Experts of a small language model.
Size: vocabulary 8192, 31.9M parameters.
Experts: 32 SwiGLU neurons an expert, a softmax router.
Training: 321M tokens, 9800 steps.
Below are experts of layer 5 (counted from 0) of a mixture-of-experts language model. Rows are named router (the router's row for the expert), gate (a neuron's input weights, with its number), up (a neuron's input weights, with its number) and show model dimensions 0-127. Each number is 128 + 32 x the weight over its row's rms, rounded and kept within 0 to 255. Numbers have three digits each.
After each expert's rows: "mostly gets" lists some tokens that are sent to it at least half of the time. This comes from a sample of Wikipedia text that the model never trained on.

# expert 74
router:126126129135093139142091117085151182092117150148099130120136152125141122095094113071175138152086138145063148108125129148137105124183149096061068135114156145126110076123150101122135144171163117156108162165102114094107097065120214171136098186083122150144101076117133134122033179120150128150151194156124114174122135090140168153158131167184185119119139132096098082117184165118156199156128
gate0:230115114123139193157100087094152116130145090105065082139157082090094156135150133083114149088123098094113145136161096154141139082118110090151083108116091154072178120103138122109121130113159069156178086067115127100138100093116172130183100199125108157098155139145068116133145086158150184136152127111129135130117134114158132185126170092106202137129094118089168079129110179164111111158089
up0:194159183058148125147056106111131085125096160158138139128119148145173130129103127156124177128133049159139199148156128117167130083112108141035063123084143140132127117147155101104187121136061126120125114102151051139151064146089143125111155104176132114104184148174164171115130109114143105147120086143101085142110118115102123112148072127133154170186134155169157158103157120092142168111159
gate1:162188104153154150156131099149156075130130092129106139097200176110104067090142148090134109153113125147115133130107142127104123117185117100143108101084069182118159121126178133131135060044107132126175099181136075162125166139117189103157121163145114126107090094136097096117152076130096184104139167095114113113091161148082084121147141099061124132136125143134034125153113132132142221124128
up1:178166174195142123160158035191108137156094068130108138173130177096143131091132073161148179096104103116158122120113174128111162133169167167118082132100155086109116101123078110122134100206180134127123137115075153139125156050114112111110124143125108146151161121096063087131179086125141114110120139103105113098207174167148136138103114155109083106175111141131128127187157130133115100158169
mostly gets: " 0;", "–2", "–3", "–4", " Cup", "–0"

# expert 117
router:143087106102087124151126107079142160090108165174083155117181124093149089077091119104169167123107172154094145094111127131131066095180186089095121087099153159103104084096115086119124175134187138147154134126114152103111103126070164176133101177133084182163070111092124082140090139149172148095173138158154112167102143101110151130170148142149196078120133157087103094151133183083182151124123
gate0:078093172120135075058094092092102119077114131065153135101128108174054156077094183131134110114078197130159135095146131127159082070178141113115122148096171073139107120142153143121120134119129121138109095173128073182159142147111178148173092126102157122124109118119176141184068166166134100114113126121164137188095118151144167093093066130149147117131069158162150130178149125162106165107120
up0:128171159154128085140089138181135114123168122120074095120168118154184109122108109098150175174156170121033163100119092124111132203149140092092204147079071084104112122126134129144084154144095191117146107099084129154169214105142165106102109120140172096134161102143126106096099178110095121091107167122128150135093097092164119117114132194092158140110102131086189118159149096134112165137154
gate1:184100179076140139147171061076077128055165148101121074159136078129096087148150105148102159091159128158121137120178127173145137139151103122122160108107132107077081153096126190099115122113150096124068082089053099156135106093081149144075081113159168137171111110089192117158131090119089163128181133181140126137117150148110077194122133153076153115143161100136123100111139144151109142133106
up1:147058104129176145112156143129127123109124105135142127100168104130121118124135105139081161102107125181139115201135125132160112175156160136099089119148114163074160132055086133137080059135130039146080139128101077152103125139129132099159072149049144176104105092097135147111114158102126211095180147132164126095112148173119114122100167169089168136102124079170091119074109149061109110105153
mostly gets: "co", "ina", "ama", "ana", "ena", "lo"

# expert 116
router:139101109105087105128094060103161179100165186147090155172151153085126122127123122133148127108128160153093169113102160145121112176216142075103100076078171140132103100081114120126130165168158160129123188124066114126096108091126174146100097140122120147145099075091141073114104186113156131121143171155167108193129128096095145121146136141126197098168174170118090037135164122118161150149145
gate0:113105148140142120106080146147121120117127134165112190177159147107103126101125116113129113113158107098158161138083083160112088139170121127098104124177133118198058126121092085144099178127146125142138167139147130099098130102090203045164123111196158119081081114221150115114077205086100156134161154169130155124150085118182080153155121141086168101090125105152147113159151117105172118098084
up0:143078130120089110111143197163131052133151193158108113130106116104144131092144122158151155127133128135140121148123154130190167116101181155145159073070067165102150150121092084149152128194133103138167085125148095092138069092203092050136111144182066140121115104136067118065119146086158186125162085132148113145152144101140107066150138122083125070120114114116102157120108097114116113120099
gate1:135137180125073188124168125108097119144130108163124077156129080167160134134083165111101116168111187148131148098088134051143115113142114158133120153181180167142092067077088142168169096099086188172144068098143138117119141117193144124155171103160126084072161088124093117103155116098100102143158130109158112088176150101133159154148136138114130144076147142094115107144192169041118154149133
up1:144171134173107125127112149115228137061099098216109081135116109100107148158130107185114147185133096117159152078069114140099144164121115141204105131109145111072051097162142148150122162114095152174137099172131148117153051112142088123142137082093125122111110126128118102117168133104134090133128140156159151148131059111172246117122113120120122119098102137134096139168127098106148121151134
mostly gets: " and", " with", " by", " or", " but", " &"

# expert 108
router:121088104114088139142114086100147177115119147154108127155126122129150108055100140113143166141122145150084145094113126106189052144199150079085100143113173129105099087109145136117165187148151135168098164176115085103098126069129135162152050170100078204139092093107116099128067144130159145116164161164169122168098125114146186148164115145133164094136129189092086089110147164098145171148158
gate0:135136111073115195138135128099107118130046108093147088145148150116119125104192133121120150153063091135147099108124120086109179131162156156117135164128136152166060158104107202150133117150121142164119164211164164093129159161132090179112179115124062111128185110108142144130115095182092178141120178113137134186134075153078065121143201123188120165161124119092136162103130130162129129128119
up0:133073105142151116092127144119097131087109151119150163143060184130160153144138083154106148152112147144098112127090171128066115091119136163112132145111120126159134047148098112142087114053176134106113106075199110211109149090138097118110159103127133108140124127146143140178135121134149180160172113133139166139167142122155142109141110083109139142122100239146171076137130084032128071144158
gate1:028096139136102070097128145148142123154159157120075152108091154073108160151110120105132146115199176123131089106086106089142091075111136127184152119144170137134096111109122140115166099080222088152117164172167112155166091117093081147149117113153125157123127175112096131107133134141129114121114138109117089136116155130136136145087091219043058102103146135092081078127144138102115146140174
up1:136116158147117197109071144109139144154126162138078175115083109165100082135159120172123119115139158150092088128087132091170096131158155182154171157193122143149183137144061167145156108103195110162152143117126124124186128120136093077096109127093117159094115150053119108133148172117078182137121097143151105154109088124083135063116139140146075161084175167155169148162144104060093167163127
mostly gets: " 6", " 10", " 7", " 3", " two", " 9"

# expert 102
router:106097040075103126174058100105172150101140183161122181171140148114171071121103137082210144128140142172087138104111137118173112131160158115093124090107132155133110108128125103104141145131143164146117146152110094109124106084149184139111083182098113175166066121077153100121102142159138172105183164147164119118092135107136153173157141145113164093154129168074101108128213146099130185145150
gate0:151202046093104173150114134145159129161157139159098151161158179193125129081145119153182146133153106124142085109186119151080112155099177123133146175159164190136151174128142087087144101115093076133099128157102126125122145095134078177112169188115153161147111078084174106147137175080105120105158079111122142124117125058136127105175113101091129103126147164116126144168132099109095053176118
up0:104151108111117134119143121122109172072127093137101131162099131113119143201148076132160129082114161151050135093181150130110189151129181125139131121167106133124145115077097157118173190112133115137160136107124189138070178110096102145187137111119149080076157093170105137105097083099171137155158179153055110088158137161158125068133212111138139147129087077144096174162094122144167092151125
gate1:089104119087141104148139129072193146118149107079108090132148121107098089151180187144139156093144082152136030134192145202116095122111098132134024104137110157114110067164146135115076127112079082131083121126125074142112105117127113162184129113168100154107128151148091100181147087139176113150163134163148106165137088146120134129135127138154165088072142122124182104091095142105133187131117
up1:131134159146155141128117084154095136174112148135166108127115136103108176115151061118130158104136173065097117131122102114086134086164115108148095090076202104103126105058085148150133105145185096185129198168158132095103125217125079160136108076090126120088154104149106137130118108208133096085113123138066142113164126129102103153128174135128058148162122092072094094128144094131169100146094
mostly gets: " \"", " Gu", " Gr", "-b", "Ch", " \"S"

# expert 51
router:119120094080106124152073080102146171110148173161110164172180163103149071087084129085157144134104178147102133097124133094161102132154152097076146114094149124127110101134104121092166151142148150148104152177115111103116067058144149143126100174102115178173048111108161096139059154162128145092184160155134111152109129102093181153174135156134154079178133143087101091118201149098141162119172
gate0:169134157139107081135094073175092116136136147129159143095113135109109132148118097127073092134132091109120152070148155106123113118122149138179138131080176063209098144170102152103118099114087122141072153117104132140142140017162133092202084149163080105117126094113164147158073127093109148131155146183102147133157145052099108173112131184106107113098107121125070155127181199127116141133139
up0:063090153113138086163107101112129121130086134131165146104126173135134119198186151120136110092133142152113161148102114117135107104221159180148141151122111089051212105115094138152178179113161068211099140125153160153110134117185158066139090129128066115065142125126150132121144166137107145158172140176103128126165110154120074141156162142073126117133082136143138122087144066137129106127150
gate1:166175104129125111091113094135121139146137108075127112171149153127106127082066109108169125125198173185134127160132087132091109133124117143057022186122128156134156110111120151118091113136141185170178128128065131158109104110168127197105151167125134116131106112127182129140065119142124090165103108166105150089164128126132089107148162150158186106167145105106152123154130178227096164097129
up1:131166114114153142159166174152072103125143163111085060096135120122120049145126102210135114128121114155097092150149132188120133126122079128117042109092112107160165062107147067143072179111133122102156108162124185105145104087128101116130095157157105139161127132114178100107126124163111152127168128141133122130199117127100167090141121145118080107105177151137156158198156057126103167149060
mostly gets: " ch", " (S", " Che", " (C", " pl", " Pl"

# expert 63
router:109100106078089090176082130121148143107140142156098192154128126090152081105137142056166142153117169169104133075088114112167088139149155109120142070129167162145098111139131109116097143165154110158130142171094151070123088091122149138110123188126112137165084094075178074100096162132129161107164153154151121132077156130113157157149107153108154088169149190109077114128159144072186230128137
gate0:079114150111064103100117108108170043083116100150166133155110123168133172086134134135170113159121133175111140125107139131153096146111183155064185075149135162092143109127137122121097139131066127133078177136173134171089087125137087127098169136153128156167148149079109133126189105130153121063164100078110122101164151136114150153132104069094137085157100123106135082121137116073109241136156
up0:161105199135163130124133086156171172145144126080111060061116105092111138141119146082073123142144087117121143133103109109139102108148153114131103104129151166094142149143232155117129089107164141146169133170115122114088118136112200167193099153143070108132133141144119155099159107118054123064094097149126101155129068172099157091078167166117180123141094091144127149127140098133076181113181
gate1:117057090085104148206129146127135170178103109139124180120098127144144145147151109101145096122103169106131137102173075161143130121114138168133083152105186062104130111113156121159139118119157093112143200102164133138124094144142091106119065095175138148118177122170191122153142117125093196079098087201143118075089171129137100144153095145109132055130117119071139112107180113080100065121131
up1:132089124172116152154091162177143135151115142116096127168137208108139124152115096194181128066054145172130127131102141150110120117156128173164130126083147101161132099138194145138163112123086131107093159103130154170168061170099135091151126132080129135110131123085170127101148169134140152183112083124159132137139160108159138134139131132160240162099108050186144149151167081165069123120139
mostly gets: " h", " m", " t", " g", " s", " f"

# expert 105
router:114074102042113120155088124128174141096153149152118157170141115096161071114116125115134174136142196156080122086110140108149120106140186100119146062122163187154107112126133101110118136168143138141147149182129111096094097107130151151113105202109108172168066073092177103120081137146141166125164166154155118137068132120100133143168110157145170083130162181088094117124191128110164219128127
gate0:201095123134160088147104129112171062122171134148140135176171123102116139139137120155134147060073141068150124105095154155119107084165142118187170099152122176083132085130110119141155134132139120179191102124152168107178126127167172148079073099114144098086145171073131132103147119141146153072177102152157121163108128170101125196130198140108180130164076081147158140169135113095122177132162
up0:136158129096127121161144127120067151147121115155132145166135158118143104128111097100135076123081068177088135129116143141151139115150094101140133089105099130134091143143183096115070100038100178130154150108150053148080194130145165111125107195155127097093113150154093120125159123122140118082084136157128165109142087103146098102150171119103122142094084095169178066163162179151195145032095
gate1:118115147090164157134132154162120167162137089116127156170208114093105065206130102198143087093116104119122126128109131118129148069119158089101095139160205158148165096112114113095156117081173113115148121124121202065115120113142125180131109107126103109118139134108164086106126113141151149136085119131093111119110089071095169096106151154086093092052184089103157162072129079108145141066158
up1:095121099126120096161140149156148179120140094110142103112121166161150138115171111053175161152112107094109142161062103125146097168097089091179156121135052109073162109151148179106166110112088143138101131069087134123158059158120195167092130158101136163150122079116117139125195140066135119128062129082084172139125156109160123149136112143131129156114160181101136159106068103074106075167129
mostly gets: " t", " T", " l", " W", " Br", " w"

# expert 126
router:126034125104100098179119118106167148070137153158100169150148152076125100116074113055131155113101179178099122073103156089174094143137169100080106106107149150105098113127139128098132125161154153161119132172069123069090116080146199138123105190119117155163085101058148105136075151149139154102168186140144098140107152103116156157160121135161168091142137146082115124132149130113134196116164
gate0:109101144152120084193152150114149119114114133162098107135086168161065153101134168110107161130062084133096105103093113097142138173181109068106127124135158112137107097121131172163111118114105185171162124101097089085138147064216198096159131151107131118112070139106089104073074179105127104172165173128147164149130154107131160119101098102178117142140105100146153169194131104173083116141167
up0:105125067093138056118147084152110135153120179128130131108160166138174089144109100116169113114142084125164166185150125088168127170172137169177176173075062079112129113135122176148153147119173140114124136086137090101138179171154137127077093127110184145132126140138149098163111098144131144117113183122072166136181163085098087094171068183152153095152064086158108142110169140145132100165147
gate1:106082112174138151200166151124108151084138119105088121132111132168140100125127139071124094185150142160092130095165150109114100154155152125049150103116105130079140124079153097118174157157119140125121130140098156094140143018111220106165150126160101120185108117131156116097147156146071132119113109147112155125189219144115139153106113078067143047108121161162118126107084141160118122140137
up1:148132116157111189121135160110155130075076159132141152150110134111147127111162166168156146139151155187089127089160134168107168091164115140090142090141085114125071147171122105146087145078109069121089128093139121106164140113102116136084171103130144227140158150158134092129127194138149161139147092176062160104134128172152127144115043143108067114143041139125147149123160120057121072105132
mostly gets: " s", " ref", " Mar", " adv", " arr", " str"